From a checkpoint of a small mixture-of-experts model trained on Wikipedia.
Size: 11 layers, width 160, 23.3M parameters.
Training: a variant of SOAP for the experts, 591M tokens.
Below are experts of layer 7 (counted from 0) of a mixture-of-experts language model. Rows are named router (the router's row for the expert), up (a neuron's input weights, with its number), down (a neuron's output weights, with its number) and show model dimensions 0-159. Each number is 128 + 32 x the weight over its row's rms, rounded and kept within 0 to 255. Numbers have three digits each.
After each expert's rows: a language model's description of what the expert responds to; "comes after" lists some tokens at least twice as common just before its tokens as in all text. This comes from a sample of Wikipedia text that the model never trained on. Tokens count by the router's weight.

# expert 11
router:150148125129114167122100122100065102179064090145164138118073089110168231142152115159103142095155114074142163146155108149141146163113110130120137086145145107125170102107089090104129122122086078152166117179125107083132115177110151135143094143158137077136123075130148130153166063140155195118067109180174070201125111127184158131167101100140091075154089113060180129114174103094122160145201158106110146148111128089124137096141131084123146162084112116122179145136130163153145098133155081
up7:102155151136137198132174101115138164182137125173114119121196117148135125173103162108160165172133162141160088112114191127108189115093101114152118157168155062208106116138127201108132114081123139100104075083106068106111113140101164097139156185133157129146131119131106121203095103109112134135096099173169080154114072112110181094122122127161204138111101095083153111079161127072080133115164107136119108100124137092134110157116082173093163115110124135113182103082120075103188167108121149
down7:137107121156168127107137133117166148147223099097095062110131189123109107109147123201125105132085120102159141100081059119139111081159138080091126126117120124151166143140096119117106147178085153136137096134137206124109135186084141128129169139131093157133088118103142175120097169137078183171104142122121111199157157092084189130145161119094113150177105145162096091181120122141180085118094081205180105149155046138080143155132141148105121131106185122124155123172094097131146166087124114
up8:139139110141136173156154105062104107153124116136137134114094125112134155131131127069129134171082079088144126088108097122132146177080126150116058170121072113098145160128071165101112159111117150123210113122136159099094145125189149112115173133145060089083175124094156151103096160104094175116153091129161140067174131092146132081151151090132179108136138162087153067121139060120162072109157134115122110084189139058143095064176147170143103120132139102083186111119120160143156079182108094
down8:114103125098114119193120100152156117118153137185125067117149147169130157073175160102184131137131144131146147140121160120147096143090090094196138105157118146105124163156117125136100141101151161148187141072135081086114155073137155129116108076135123125151121197126150141129109081059171129101097148122140123152128121163153108095089190133148112171107040167108095130144134148040198101079119126062136075091086134112161167060135148113153079119163156133091108141094050104165107132103159115
up9:125179100149131144118062108138133175122132127124078154134065076082109138111157158148095152134136118197183132089178153127104203093114102152087137125127149131089170117090136157104148139169143137109125235139160093116092132186077124149101097142090133094162084160114098143130158122105125124145100145086136160121130197083148122152122152176102089182128117112119190114118108158172101192135165092093158136173128101089181114154131135141111099092059153090121093120068103162121193076139104112
down9:133119172103101068127086142160134161172121194158109106122092129108125163123152160088052136081089099131126111125128115091135172134130074098164166072143160085155121165107149137054109185058169098123159087136138129091093143079129155087156107109115123180074148153161117116130175144131163134165154143118099155145147138142114160126088140082155073167085148147150146167182210149126111170111143147138166119134110148139188125193170127084095137080114172075138175102126140136135192095085115084
up10:093116145125103115181118162137113069075099116213113138132108127195171190175139154124104167137092119121112095099124051154145129148102066072117099114134147180148132161142089122125061117193138150151134131146130074119113084139122147109158105071155118094139107141167183111114139120123116126156128116136172128096132063130138158129068106130121099092128130143116115065091146195113097050109154145120111148053147175128169131165131103147119152200089122124049098134208134115145095159124133126
down10:083079078091141111123200113093130140115080125081125107161123101145138118097155112109153144166126170135146190110140174098101094133109111095173204085105138134165164135158106115095165171131138142118087108085163097152054089144161108133112126125103152152127113209121106151112156125098143154083123152101189131138113133116076170144109110145126113181099141154091179116105143110144174109039163112103087147131142082089166145163116140092205162169145055120163168092098104133114060133109150070
up11:104096145125122139167134135167132152188111177122128105131094146128161127214130113182108179106159130133168117114130142121161153139140121114166093148174109118140097200142179127107137139129114038122128099138113166163102095172150149135082192078121110066105139078127101154169078176147134142066143136113134120157096125080110135117156165143151116206106150127056199116177063159100130100139191094146105141134108136029098101132145155085104097132183131150148152137126097083138129132083164129
down11:062110141101176197118111144080072098125179112134126136100110206069104193172137109094138120115134153152086153134131072148089143149192157140138137146146109179113109149105146171054075176137143200119139136195079138114179120167129148094143132118133072096053135149101154143105185127130116098080187143132104159109088118116070155104110151086123123175137074148145127133139116163098136176110157136129121146132103099139158174099142170191132169104160110078082128101103142129163140163129117126
up12:101190140111114145134109136100105122152092131179127139071079154128136137136178076128129105146103100152133142113168185131129186128105143163123212095121184118110129077120082157107122151128104107108194116172117161127150102129123135129151092162122098077159169081122110133094122106135133155190073151116114119169121126119106106103131144107108118143202103140118104135137126091191170182098139138193154175101119123174134093176104162138134094225181119146123187104142126144139153165220162042
down12:144135171092158094136124172127090143163114129132126114104138199140116113101106100187114126082073174132131148142096135109128101145041208158107158145129098153149216120132174060146141083102118107140176084137207164122064134189145088109154096110123163118131113150183186187150078153100089130152154112167111132158073079133110122114102189123143088093116102145181120149103137162145111147116159074107151122083189096088084145112108114139119124125121155166124143072121084137125150142161118103
up13:104099077110108120135156142105117144216143114178144122101119084163192164104097083143107165133124130123114152142106145185136107114141088183132172108104117158083153108161108114154055103145140044149134085121162105062115134161152169133141100103158133077135127155162117165122179179106070162147052140087117162122152097160128144096181149145076072146179136109120119136169126122183111194177111129130120148160132165099154136152139122073198128118136101127118126145151084109174102042149127154
down13:145167109186127174092145149187125122130175140176069118134103142107122094112111149174108156093072086170168086142152084165104112135093145099194103157137156123139163159153163142144216122117151143113123139130112176190192100148101117118092093147113123195132136062123101140161076128123136123130167154117152122157154155184142151185123088138172100115079129109130122137168186127157127117129099094067129142070078120096121150135134159091139189163122126171085173181108114100106145153192076081
up14:168122062030129186148105136146120100146090152159118109144091102106158148117091096170082154154093142070189171165184149137085141172114178184103114096073164160121127121163133099135151118168110112152122169141070152212138150080131114117107119138165132133137138177123155159170118106158127138095087111136180122161192100056165113133108129108120142124071194158108142081159137180088085129118144095152089181125061101095187133110141113104134134102085139152120160121125121105111151092153139130
down14:066116135131192124133132105113105095192090085104135181077086194126125151199190174118119155127154096109125091071150141161155119130083120130102123164163137088081138166126090135142149132064125144163111154155118172139100168147117112184099118104090146131050152103111104122142121128126137168165140092064144093143075086148131111094136123115127116176167124165099121128109132117042151089137056139128181127139131037105170117126109104116085157102102103117107164130141073146215119139126108133
What it handles: Infobox field colons
comes after: "-", "\n", " (", ":", "\n\n", " is"

# expert 14
router:128134084119135097106188189121163079135071202160122115150150157098136129121109125149102139103153139152110121138161159123127094128090136178127115114117099148161171107127158178212147100173097116137119138177188094139086164175117145120203140139152119131105084169064132123100103189117068166098149148083120086091161109154170116140114110119086165099155128094071104178166087133110119097131124067167124082174115090105127147127131118136127177099116181122045177129095117146187139100118198139
up7:142120146092079141117139141121114077156057103165148113098121120108136163143143109137144164120123104128111098123095173111096157104119124187095193127095140135166138138199101153136134043201155121092157138176112072156121093058103144114102129114101168112114143102112161114112063091170113112086145132144103072150102105151161145078074101127142092153127106145142173218156130140094143142131150189170109101092129156093136158122075170148148112125112101143053138110067125174206125176132136183
down7:119219114122148125139150180090137096067170109153122076140155119117088151165146119101115119134102129148145138118061127143088162087135158162108138117120115081177117092092106046131119074131141077133138149049095136141096141111132168141130112186068087153122119106127086203115135143083161151108157163119108144185141109137090161119143103140092131177207179158182163130165174147141137166141186078142112113114081160156157144099154128156131101173092174088131114151108111102142072085114174092
up8:082189169114117149123147174130105128141127172136129142145149124137124112074085173145171144146131115101088175120177072095087102182110125122183202169113123146185173153121121156156135163120111168205150137155118116111133205173111169146138113123106096116085133143107085120177130129135094138121012103126095131144161154107188140099167113136151143172131127095120140156114143132121158098159131122056167150169111146157205136095135177108076153056163115155127116117074076112133173104143121102
down8:149131089156186177109123128107118159114117088111049061086081129113086098142142079089175105200121157134149082063131129103102120156067099192143079111134123121116131139162122156116151083152146135163075141143095127114137081135180115137123136145184071148153147156123207093063103167124124091106152122151174114154100124153191147090123131171192140146138117141136134088124147188100150106129145122122126140136159135179118123075079090083167162127120062059163137107174116136138110140150089162
up9:126156091120165155157151132124148101135088137120115151178176097149139175156082139086131105103195098108093155107092085101117144158104062123143167151155116182170036124102135151145116128087136082170153124167106118127072134144080120173130138168107179162145138142159101069137196120070114188151161145101074181129129166114160104165101137073102150135162128111084155175144108132152165143164067158160100085185140138102177177112144190146147145132124119130098151077097079096091117106106160102
down9:143158137124152112093125152139109076115174085088155072122171139141129127182115110169089174084064110151160101176125137103093207101078205155122077129065148100110169226143182115160146122127113124102164162123034180124139108049094107087126121166115136132110081051117147142086119115158103146110119163114134111134142151116045134091110112098114109137118109093090095079089115090130131083120139121142118120112162140135149100161070141098124143111108175146116136119121118148114138146100145069
up10:152147149173067151100108113086139126068118110166100146091143112130125168103148124173161104106101116137119127082129151150134096120024124134073177150060110096137168175102150109112155149110112125113162150165128110105064092143152145127059087090093086138126127145129105118102118122159067109125128137101107098151121056147116169128137119124128122132107091088106145158092172110125142095086106105083131092109102153088135120138103099160135108228009178115155178072070164119130162130114094157
down10:101086104121092114095093148137154126124112143103118120127118135115110091070091112191090138159088150089126124102147150096137166109196107073072148094140119104170105143094072111101147157104128115090127175092140140092133141120132117127131119148156047169124124100133176120161071199082131139168069144096080150118169221179194143115143161149109094130108089162064164096132094120086149161167127159138148198108086212136141114098123093161153153187125132180153154126156135098111111114097138152
up11:127181053143128086114175136118164154142125122137141116117183156116128144094125142141140142147108079170141184164125093168147131155139154135172165048128120132147164147171099136189153121104123171085164121139177110140081085119126104156191100188110095123075114171167111123143174157140130143066098136116129082227151185128137121082177102107119203124144138094156165156120165118137141156153214127112116086129133141108127133161119146082117164137153092122065084122181115099203118117157148102
down11:153081141137084115080151141104099104076147112083127139105169152152103129104152135121153136128143163153123145132119146121137088198121077103193100157109133148098129138142126092130156085119126072121123153111134095138094173126119141160050115168129091152217164155169125144153190124127089126139114178078173089100205122114139040102147089142151120155098134117160127078049218118129116127124119124126142112079170157150109156140145200176106128112088112138113110113181066151102114188137103079
up12:135134129142115155124207088092135160125224176177088160167149143131128135089149139119194134109156139111105137075106082159127136162118116149136156122136065146085194066139173139145161092121112118112153062109118118113122159189087165108107099161210114122125147105118118127100142142156086122153142157176089152150179112142152149077177120128116144130112136128115170157218136102163124214098179100108117138087114112177148148173115170160141158146125165137129200132096121168150164083100153143
down12:131110128167061149164156110170170157148141169181078152172149138122103117113173140103138059100156137180109148132123169122136148117139139159105114135148130153177145117134086119142147126148069212126104217155138126163123114059143122151144154186136183151103100135163172128024150107137078064119147124139076151148160151132083124119114128148150123131169060169145072176145147126164125152192145095123136075100161131155109125142196106178116091148095130099182149091153166113121141123096105128
up13:125151089111193189152202079161187116128179130186088166150112125122080119089097159169176158169151153155101107116143146130138154150129191109162117097134127117092150124152061167138144145112114119112139068115138126158092097066141165115086114143117121168123108119181120120136162172188107128138099158129070152140110123170154144136125083112170160129104170140133111214128113116174106099138117134123192117160055065074143096147136132124184090129155163088107132093121069110147047121145148125
down13:159173099131110173104100125147124124151112134076174183144178114106117120110147158093184065098104141188180126079144072104100150141134195108144124125125113120113120058112103081142125078159166129119178167077138121148098127146090101127124155082126103092133099097157054140115145171097127173112182144136172107135174130178145155222144178108148118147122129197177169135123109150138121155151132135100109130113095150167167115137083111128100164136075061153053107137164160116171152156091182114
up14:133182156133143129159119146104135103108157169127135103059187121167128177128149091155148146066128149119168140164172180195169142128101128125070071085123090160165166083119092146137151095187134088104136103138123147108104122144025153142105159142083113151134113089179060146147185138149083161145082144128134136137094072142182179128104126157138097081125132122157117104108165115091184139089122141156128096162128132133089159122164121133162166094082118136103153102144068066207134142130153176
down14:132064187127136121109133115131138165194164090168086113178181122132132114127197084126143165159116153154121123107132098132093147130145144134135199110132135087141140124157129148106090148073113134094123169126067118178233129159107130114176172145097147096164092144107165107097119137096154079077165117140129139091071143142147090103197124145150089128133156163132114095184110096135129156140097113107114139162185114060164159171067131122140136105115178121061151161080139126071044153123136150
What it handles: Determiners and ordinals
comes after: " the", " a", " of", " in", " with", " on"

# expert 5
router:151084168186131105151196138146156084176132098135092141170166070125129151140099105155083151102089174162158111159126082110159142098194104106126139100099165182119113167074107114168151117122083054101107110126136153143147122131107132135077126136081086114157122114080128084109123109174124149097126129164121132072173110165109141054113156073154117084120114165127107067147120147111151086129177146144155065119159198162108108092084141116133178096152102093127088152182179152060133137120172084
up7:085090134176167134149100146116075106103115151112100153189127149142133091078088104168129157146048120203165127085099122124112095154102094082092110155095122085090134146142095135135150132158085113108082146172148194151188129202138090182136146077109130139108134136110114086119113074159193103110132091188134058116122149102109054147119138095104143137117120151088135156156134129100082187151123079110108144114180098138110135086133193107111138138105062152125126059134083116081107164111155133
down7:129135117126087174176127153133161156180107160139100135115159129106146109103114141124054151115112132175122097104040166112067085115170175136197127133103104154151158159153167123134141170138147165177110099058150115161183168072107149080108123115109103135131164123171152120111161082156094111145150151148113157117106170158134222096137057148122118160146108121053129125084157126106114063127091115076063147120113145121118128146134132149125135120183183091164130136135158095107127141225103151
up8:210116139114081117160148126082166106090140142074144185142192133156216133107157145168133175115119077107102162105128128125132193123171068149141129153127100133139185214106115136157093102117131108171061131153115095157137135183094072195138154135131117117151137152090134131138143158117144113149136120160104114122117129133081065117113113160084130129092151123079149140139132066155103078088129184209089100110139146103106116106137087183084105124116091147124086102172146171122147122192130079
down8:139140133152096127096139114109138116087133112106128157200097116060072092114165142114115167081183124114152113161058137125137132174129159117157118135165190110097118098141143089129126119137125208057131137137141096129123123149147104184126166070166148137074118066113131129085115111160119134214151157075104201131145150085166151152133110084114126126129163129152172156085150096130058155116096181171134149173092140175108114115134094142087144164183109080120085166101144055143169119086168135
up9:084089134112116163082142177088094127191111126137102140144094118174140077081102151121173173147122110128128140094166133147140082090153151136119121155146105151099147123143071143135061100108058134142106106078145167153167128088110104180120097067103127156096164059092047129133136146147135129091089127110097120191101125109165130060132119179163129125147168082134102074098128100133110114123150162183154110126112140069131144091082168113187074107158072049101088127133082106128132165085106145
down9:147156136123126179115098134099180172102170083107137114140126139132024140177059138174123130101112151121163146188118075125062039130145112117128059176102166171110121108154135088186119148035134106106077126130140107147152132123180121129153082144138089104192177073142136107189135127154147107126177153123131142074103113063098134121122101107155098138086081092139111126129118137105146122163144132109128125130107099105115206112118096168136189109137171091109109162144178143111139109158100131
up10:100119163149138126100145161118210108096090151125136106078132121095133100147122117097114161163117085158141114155098162128076138131100099104076134110074161076156154164083084176134051097180122151112170135119117157115070118114098123089107129125150157124165101104111154139119127154155111092097153128131107150154191133119151148151112133191109143119129203151117156109177132149162158101104133060153140074116179104111153039133071123086107063102166066123151124086062126081078158188098105154
down10:130129161106137124106145146181142123127112130155173125140133159070091170060145189108099138074085010049124133103097153133131088101129101133163128136131137166094137113086103170119122103140148103105145106082112150112186109067131091138114088133131132139103111100076109125114127069090157165131127097143146130166086073154189138118093212139124162124156189139140134044144132127111084145149147109143096085124127167089098136072113114133105143147162099128167179076169129168143107057153096115
up11:179146178107106135114122166139046111162152080146122142079083120110132138134118129121138157140099139146130120123144159125123096069183079087153145173106113157146197133110139132143076097186109060206158168110162199190131108138117138123130058091093179153129118079178116105144160136140125124106121119192077078170124157147060166150151081114069122136136111082171139100186166168154106131091147100108128077168082104115132138118118114107093166137135154087154163187136144153163138129117158110
down11:094189080146127136125143075099143151199159116162130082123153097130087130093179144182084079050128121179134145165111106133149134111138187133147123171142133141139138181171136142114111132113190152127196104111123127051107136069122077144062143164126119103160142111127163128169123148122078125089139203071150178117127137143117019139180136116136110081144129188108085153152129162118114119070107168142135169130106160131137131107157116150108150126073130082077130147126133162130074087117136147
up12:096130145161161135100134198105129079141170130142149090186173074147124190134152122156188153098169195145127104099107180167143183156142120125110115118117185076109125115121105201110090131135157153165163111115070192111127157086112118170122114126199112104173042100111170147119109131091120131071122175126151112095173130127080136134139133090189186133146150142123200105115169158090143102156150091127134129113187091102093117163115111144108088144144102070150136103157133088110128175098164114
down12:145132180125129063158150140165084153138125180118182153129126122050148086114126114106136061159050172100130099128137102066116120124127117119098117181125113163147111160090113156127122128155131142126145073139155099158159055149147117098125140126155126122120184176102138108167126158162155109143128171131116138092215141164114051116129128117146115105069151126187099114188074149116062118154138174119116140168088068205109105117168141120122133063121114076113076138143111150171115196154158128
up13:073161157174109102148171195101047100118131157139086152182136120136131141146058128153143130120122115129177138114103091144139116159158124149125094087116119163108126098174160093173087111126149138125131172112140116148198082174096171092107105147140128034109107148158086136138123107164145125061113047121173166095154144115124109111138126075101144141147099145135077112127149144154158179149138084124192076142120150066114133173093161138157165184065111108160057084148134177124127091144156107
down13:115177134176134096156126123149165176115129112135160101125063145125157152143099115146172118134101117109161140214118171114128177136095130182136119132124131105132101100182129144079111080136131111140184092183110116093101130074152053170177162091149161162157119100076118154164099177119114114132086149092152110129107083103126151087069118118135170139129149124145122122145149148115112117185147224109104162102138136154057136139127133112043126115111152158148232126123104107095085179059126166
up14:133107108138114112143155128072152181180137127174128151122121149124135074139096093138155139126130134132140090113159212173182081131085169140152153164142056124126207141099112121157177121134073127134072084119110114191134141080149126151137133118155154154221149146122142075145146104159112150105161152109056095084165141158140184106126172132135189111149126144193164109182114094104152153143111126160173142115158096155080115119134091185112149127111160192103124161198135066118107147154092100
down14:120154146128164104166129076128110122120169097108176091133086123199157093126176121117105176062174134124124147172140160118098135113128125149158093129138188159123135142106146136109151085131110100164164081145144104095134107126083165184132133135149088140150199122061152164106142063175136102117136049138087146125174110142113091107187117131098181147134113089180154110177109151142144212170114127088103113109184134133166093137098166163150150116072103155075076127136063165187089087102113142
What it handles: Numbers, dashes, unit brackets
comes after: " |", ".", " 1", " (", " 2", " 0"

# expert 13
router:098122165129165119100132133164102153108180183178100068151140129159098194070138092114195114073088106152131142127116152122085117179144153132149090146150147084155085110089119130100109111155183137138117137069142192112178075112095103094103090154189150149156152103050159175164126138098173109103105137123145172149183106094111103143093155141073076114177134148152082149153119145071153154162098167123130160151122163092092130121124140096145111091141075090149088150147148098201149120143189123
up7:136148088112107129208133182145148128116134161153106175111153103118100181067129090129170061077150148085129090106156161108108106182098102090148149146176097079128095175132156158129124090179069112132149099133139153162134171097186150091133099097190112158127145137147121113134114166109142116098143102187143073105143117189173087093090067068093132146138217045112124095161093136139138148105108130084088170147125106160101094157119115093141142167150133108122145150144134123135155204108157105
down7:107121151131106061086148152123098084099185107087153103114145168131143151118174126145099078205151108160077129101128131051152061086198140148088178156124079142106109114147060108106147155129116179105095128113082108142142104146103135107102070140150136144085106084172156160163106117084125168123107116159114101189080081113110173095133088158131134115091138146150064120093088141120149131165149114084102113143155138133157148141049166168123141077131129147159154092143090094189195117158163116
up8:087146119091159102148085084151096137136135151110134129133141112106137194184115085109116161175091126159167137167153147131156131142142186052030078136140099086113111214097076151133148147179120138169154083135102165153138138125095163049124129135144115106110089105131094134164167097080142145143115088119177177164136157190131186082150063129108161129142124102180136176114103123126147098119131105130144137110152081224113170106102148135082130085115128176121144107160154142129107127165176148
down8:213110143117058155164121085102093100102091056186116149137115135142162101107113098167141133226143121181087107108127119070139144114075101125085124142123108086177130119127114102170118090065067105083131156155138090075155108164147150120141099113144139093101131144100159126147114098140050120113157140120166151088139123154139158118162085157166098093099166147107184104152124085087124092123221144129116147152130151151170109106186122134123154150164133155165160100074075068112110132100145132
up9:069113123163099158163137171149122079095138142135156162106112055211089181156078118071119101174113157207147161138152144138066117159164153120203146045097095075139165120090123092108151118091132138120172105111113160146168103111118115076090081131126125096160126155132108145147137086146200136155164133131157129183144102151170186086132115157190107107152065113087115095155109069150160201137141141175154140134131158154181143117130108114133160129168127134150133114131135106108120118122129177
down9:092122119108148093105159103102130142148141134098137103151206115101166140124130117137163168101092137085122170157149105169182116135192163192091088142156085129080148145079146117090167139133090152133101110142090154100164121092120114136094174118174153186065091197152214164106119122155069110189153125143098084138146127121138141109127093065098139090098161148105078114135149182135169139069161121070141092113166128116084127139092116153107118175190172168124088131136062083114094151126120098
up10:137118120104070150215118115146079092134096146172106130097106103174104171148143167099191122123126194119109159121143140140093181155140198114145135147103081106095168189121147118114107117130170131117116127086109188073127137161151141159136116089123128132172137121082100147105135112194078092119152155126184121151195138164123122112133123101081207107126141114164181100133112150127162151141088149100087196160176132106119132173129091220148114053138121064110159131177169109106120102121102149
down10:155144091104081104088084149094139073132037125123118106109150176106166149132084092139133112188116113098092162129118150062157141073063089071089123165097122067158122127152128109127128174111124122167104099130094133069168122130123129137199136098112131067124093136185141128067076108115104073114087104086147179185136129124105160185141134150135183148126112101119128141091103135080095147144093112090094102091147171143129088161189097085125146138066110112069157116114129125109122184103166142
up11:095124155098163059133104127145144121145110180180080134130143174101159129129134127085125094110092130142136109148130160095095202096132148132154129103144139163155104145122109088157107100110141099114150137134147101123109048190133127093152170110070100187160152106070130091138147120172131121081062096086105099151237157116103094084122154134077212120113124112148107072096118108145152177120126091056123089126132087139187146119122112144163119080092102106087108102182111102186069135128119108
down11:061178134191123100122069141086109150099179162148144146106126131148171151113102115154189101132079130168180116141115188140087121128155162182126107196120178150127187153099123111156188092104098101128080116161161153174157047111125138138145158059146120124117131153102164127140123086122087155129116026156148114129132133084147115110111122111089130127131111144157173079178149111147113169181135179107097093085115173134102121145168145074149097122063116174128101107148136112138123186130084172
up12:119166080153179166107137133125079096160116164082126144201086147182121114150096158100114137162070094110133174186134175152170101088067091124060143121164131103123093109120062132124132128154082176085114126102105121111129138117169107160167155103081052118161062122126155153098107120150099101111131146074104102127137112116143096132089097114058053163147101111098116176120123133097154087134131154096133155132161162086147094168133141118131120047120059084115104158085174141173152126137094145
down12:086095130169150118138140115110135103198107106110156094129135130141172163121132159070143160101233098108152092109110173173061122083156164116097090091133135118133142159143124097172138178134089110041131157187157126120077105164117075087109115161132122115121160058121128132126117136084110112155112176111119138113120130144122127139140152086132164138060127105096097146144143125203113133137109122147130135140139116168214179129179141199164096142184161174146074167108176111117155094192127097
up13:163128084134155066131161165117083123163159141103114186163142112181090133052182156166127168132063149172150112105162129191131116078149091114154091099032110113101130112080110079127146169138142117106110169109166101097079174157107130150120107101133168095187197154139112144121124124198104092176118062157131165081187148158094179122146165094173124112144115124142120156182101167166103093123099115113137134115111152173144175140123131138144141044139122126140120102160118160171115143119134131
down13:155104162118140069092187136122128150141159148134119157121142155100153100120093103156130071084082219160111142171091082182154151144139103090118193189153094106168147082177159133114153190132138129141078179130141142153175085137109090148167178129121116173163113098146143147127105181132122116181142113100169101118164122106091131090110086142142166220098123129076185154138100107132141136136062068109093094172105144139079117135176113125081156123076103170143095107084130159172141145131142126
up14:089132124126115157105083133175115156112101164150084078171113162147124186168141185133171091209072123155141134112110141131173139077103110129112168184111117144120109119130110186056113151107111148120129167155102108121113092158155170149103144120137124114120134109188105170136106131041135142099126125107128137150184080129155148136113113140085142147117106181163120120083104090171198124109132149099089125097130128112148095157148100155121133107146072102120152169046205128155166237104098067
down14:115136135171168128146081124109109139156122129131109085067132133111117109111105072086155080075153133082117103135103121150041100146144122163109213043115062115147103174116131138142116148102154149085059122079082145178181145133106171131215101111119112151126147138081118083109125162136116141051113214080174129124148102107182151130151127128132113147145166153153106058185146141164100141125153169110133094096139106153171115082086098099131102124102128145132098103126130140163106174094107103
What it handles: Line breaks, heading marks
comes after: "=", " |", ".", "|", "\n\n", ")"

# expert 15
router:125098109082092124129107108155107090125110092095147131112097145179135187173164154110141111206124102121123170057102148137157113113062158145111105094158056092146137114158140144129111155106110065219138163053105117135152157100133144117221163064114146128170127103171124153167105110144127094113130096124094158111146128120098107138150090188088161155108158164147135120100100109102123139098108151133075180125186081121145155175175154135138084207089136103061147107156140153081115134152109121
up7:148095060128196081117146094163159111127128173136150065142093108049182168112100153173138130139108105108177135120121124130149147135127109108085142113137111092136124152133153155152069135089066119160077100116141121072134121090170142132118143099128118103111080182128110166113105101110093157094117154147118129081092145206097070113155056152172070131066123162139114104106127115134162120150146163158188112086180154108036116069156143159113134156095153127121181080166142187152141145163132143
down7:142131156160174121164114190149128149105138112135121088148124131102067134127164167124117182077131165150194096107139118127115174121157164153083087167130114180119102083128082104189152138184079054148128054070096166151078097077098113159080141082141129110122152199157130099099083159139169094124146172120107143151165117154110150159071136138108135089234166118156146128136108139117111114098139171077143164097118084145115101184127158137156131135147175153107186096162119147108122110126109096
up8:151150104090092182103113150180094164156162094117123132110129153092094143126125093050160105096118104128173169057187147095136175135078103080158096146185090166168173128126130127130139124111124108144145163050099140103156139127109118082114079154155087085132194090159114135083083144151108098072109151063148137110115156106131190109113091128060156110103181142143166162122143138141080150140120115170094148106143151051145147124112156160078125110079121078169118120155093096082084133151163104
down8:082109197145102113111106170064120143075114154138131064154083099112104132162168200087086111155139092114130096076100151195134137103153060116110060150123174101169100110123121095152145124123100118067126110157146155122173119108170175128146083123142161143201161161146218074125063081119106131166128126161155116129092144156155152115133097137177132121141162129120128104157186154107137137112105161045093102129116116104135125132142108093195157161124069101100127129109163105073150136127089148
up9:121171145158165169106111111192071093126130089092074110166133106066131135138130137156166119160090089105105148077136141107154161089076083162143112126183134095104142200115124175080098138155082148107059186112146135136104118085196189096112113086078201149183127137152145130088142184096150180092123127127153136115144128095144109169129100115103199199130117097151143118144125071119135120181138121129125112191125093119147111159149080129140128122115127154167107129165165111105129194119162070
down9:136093153128113094183144088140161145165141174135113117126123065148178098125139080128114098116125128138047109131122117153100146148181149102120134132088133138104138112103110156153131095059156078141154189126089167117058120130049108135147130083163174160125135124138113193159182139171133167102155068121162171112140136100093142138137148120125139087105123115085127099125083132147178153090180177141180122035084134125023171078172130096122095116150102155144130148106127166095086104109163090
up10:156113128115047086122108127190110081099117120141167135121099154166162109101142165152143124185119114140166110133116147143155225113124103094147113144107070154123073159164120134150141122152106137157080121069148097168155124122202146132108125125196114159138119121076117094105127164121068105133081073104100136122091097127153116061098115105082128194142148142091115070204134102163076185200128171150162124127113077132145110205156124092166127136144082099134134185140119112083131138154136139
down10:130132180123114141148119151136081147141089141167193115117123110092098092130098138126119147127133130198133093174164129198169123141083124133152112149125191150196113113045153160147105167089204181106099152128076140167194125097146152123094124141098106103113144191088139167084150104150106107114107164129109109130142114154161108128128141116142092090155096153168153119101103155112091215161154152096149147100211128117161136112145165139077111102106103141106104112111156135117194045173055136
up11:137121097087166115116166113145108170108103147132182108144149091105159122196120159168147196088152096129100203095118155160101129119133157169058104124124130096122147152173151135173091129076100159146099108127116173096115149122082085111201115137123109182149085155130120151093133176123160156133109139158085117177138160208134087150160045157159126140112061146120169120175126101124141167058063190126143124117185126142110065124178151176143111183116091129108134136133146132130123085170117142
down11:120105174154118212193117120100164161093101130185133154151159103039195150128142134150134102147144125161145114108076122156114082155131160143155117073091114067186075106138144093118102177074103154158124185063082147091107068155132169126146146153100162159152074131099097130115110136146173121102071107152128140142109190128110134177150132181121196169160115143099111131108127171111151109121176132154136164130127081149163156144153168117118108055115084119119146146103110054113154128096106136
up12:172132198093101130153200113109142133133148194146142112135122102074116135170150159088127142104170156127202124086172076146095152132083117141125112177136131114141140146174135139106069104157091082094153151136107122133142138060156148152125070124137164147168167162106204129122129078158108120082166145098073112106109154202131140123118154131126152128144135076078122168124131109123136121072107149176119086203098134066104100154134071122150156174103073092118125065110148172178125139075091151
down12:148079192144080146186133133164107107112116114103123098068140148126075137117142047180106124135122110124153126148095105148178142133174109141126119129131137143097115099084128037137122114109134089143109111096118139113114152200128165144197137161117142058106158168136214100147145101184166094108173082074122119144138148173133127096192204103106113127107140153106111133149094115116127189160098089107166069099077169081082049124133089123125144157119128135183120158126111069147153128127127131
up13:181117097120128131150118164139118136208141139101130187105162112112122075121159197095159135147178130084127147101142092126184099106113137104159083113137150130112069141096113130153101073109110075119089161136118100136105093170113198160108178147115084169154079064063097135170190156156156123061142157118178139153165179080154131112159107138105140159091153110094146114177107141123118127125137122125137148115090104061108082075181094130147098073093123167120181161128118156168130148154182071
down13:151135171124125149132127128116182083153102104120112126107184069158123119132112127092203144136124126144087100129125106137161089109146131154168115107110081148138143106108123130108155100103136152116127111138092069115133101085088115095179196145131152109118160125082133130084163069092132100119145123168127075158212177144149121099078108111114120093165171110165147152118074181154099117170117208120122192126110163108124089104095163098195156067151181127079199125093216159096093147171094139
up14:171107107089121078171201111116111142094174082093151129122123062102140123128179175188117184109129108074098158157078172099147161183122132135140113089126105151142093127122120120135063137100113146163068128142131157109099148165084132138131111108096113136144109124105163124106107081061075125116172097098066093110096165159107144120176042150088201113151139094143139126113136033157138124042109143145126147094168117088121145125166157163132108156083100165143139092149178135156109108151116108
down14:144156145103168087119126074149198160120087151142099122110093172128122120098174088123058113174164120126155084138056164093173156164102156154137132096081156124064075195117090148198122132135112133160082151101174112125125129128116109119076130165155134119115124047119152152088088116100152134096116064114103132096151131042096153057111138111037123145153075108108100115163147130112174121164126141151124170092158133117138113143149109114100134126124159127149034134134159101151147140166129164
What it handles: Boundaries before personal names
comes after: "\n", "\"", ")", "\n ", " by", " name"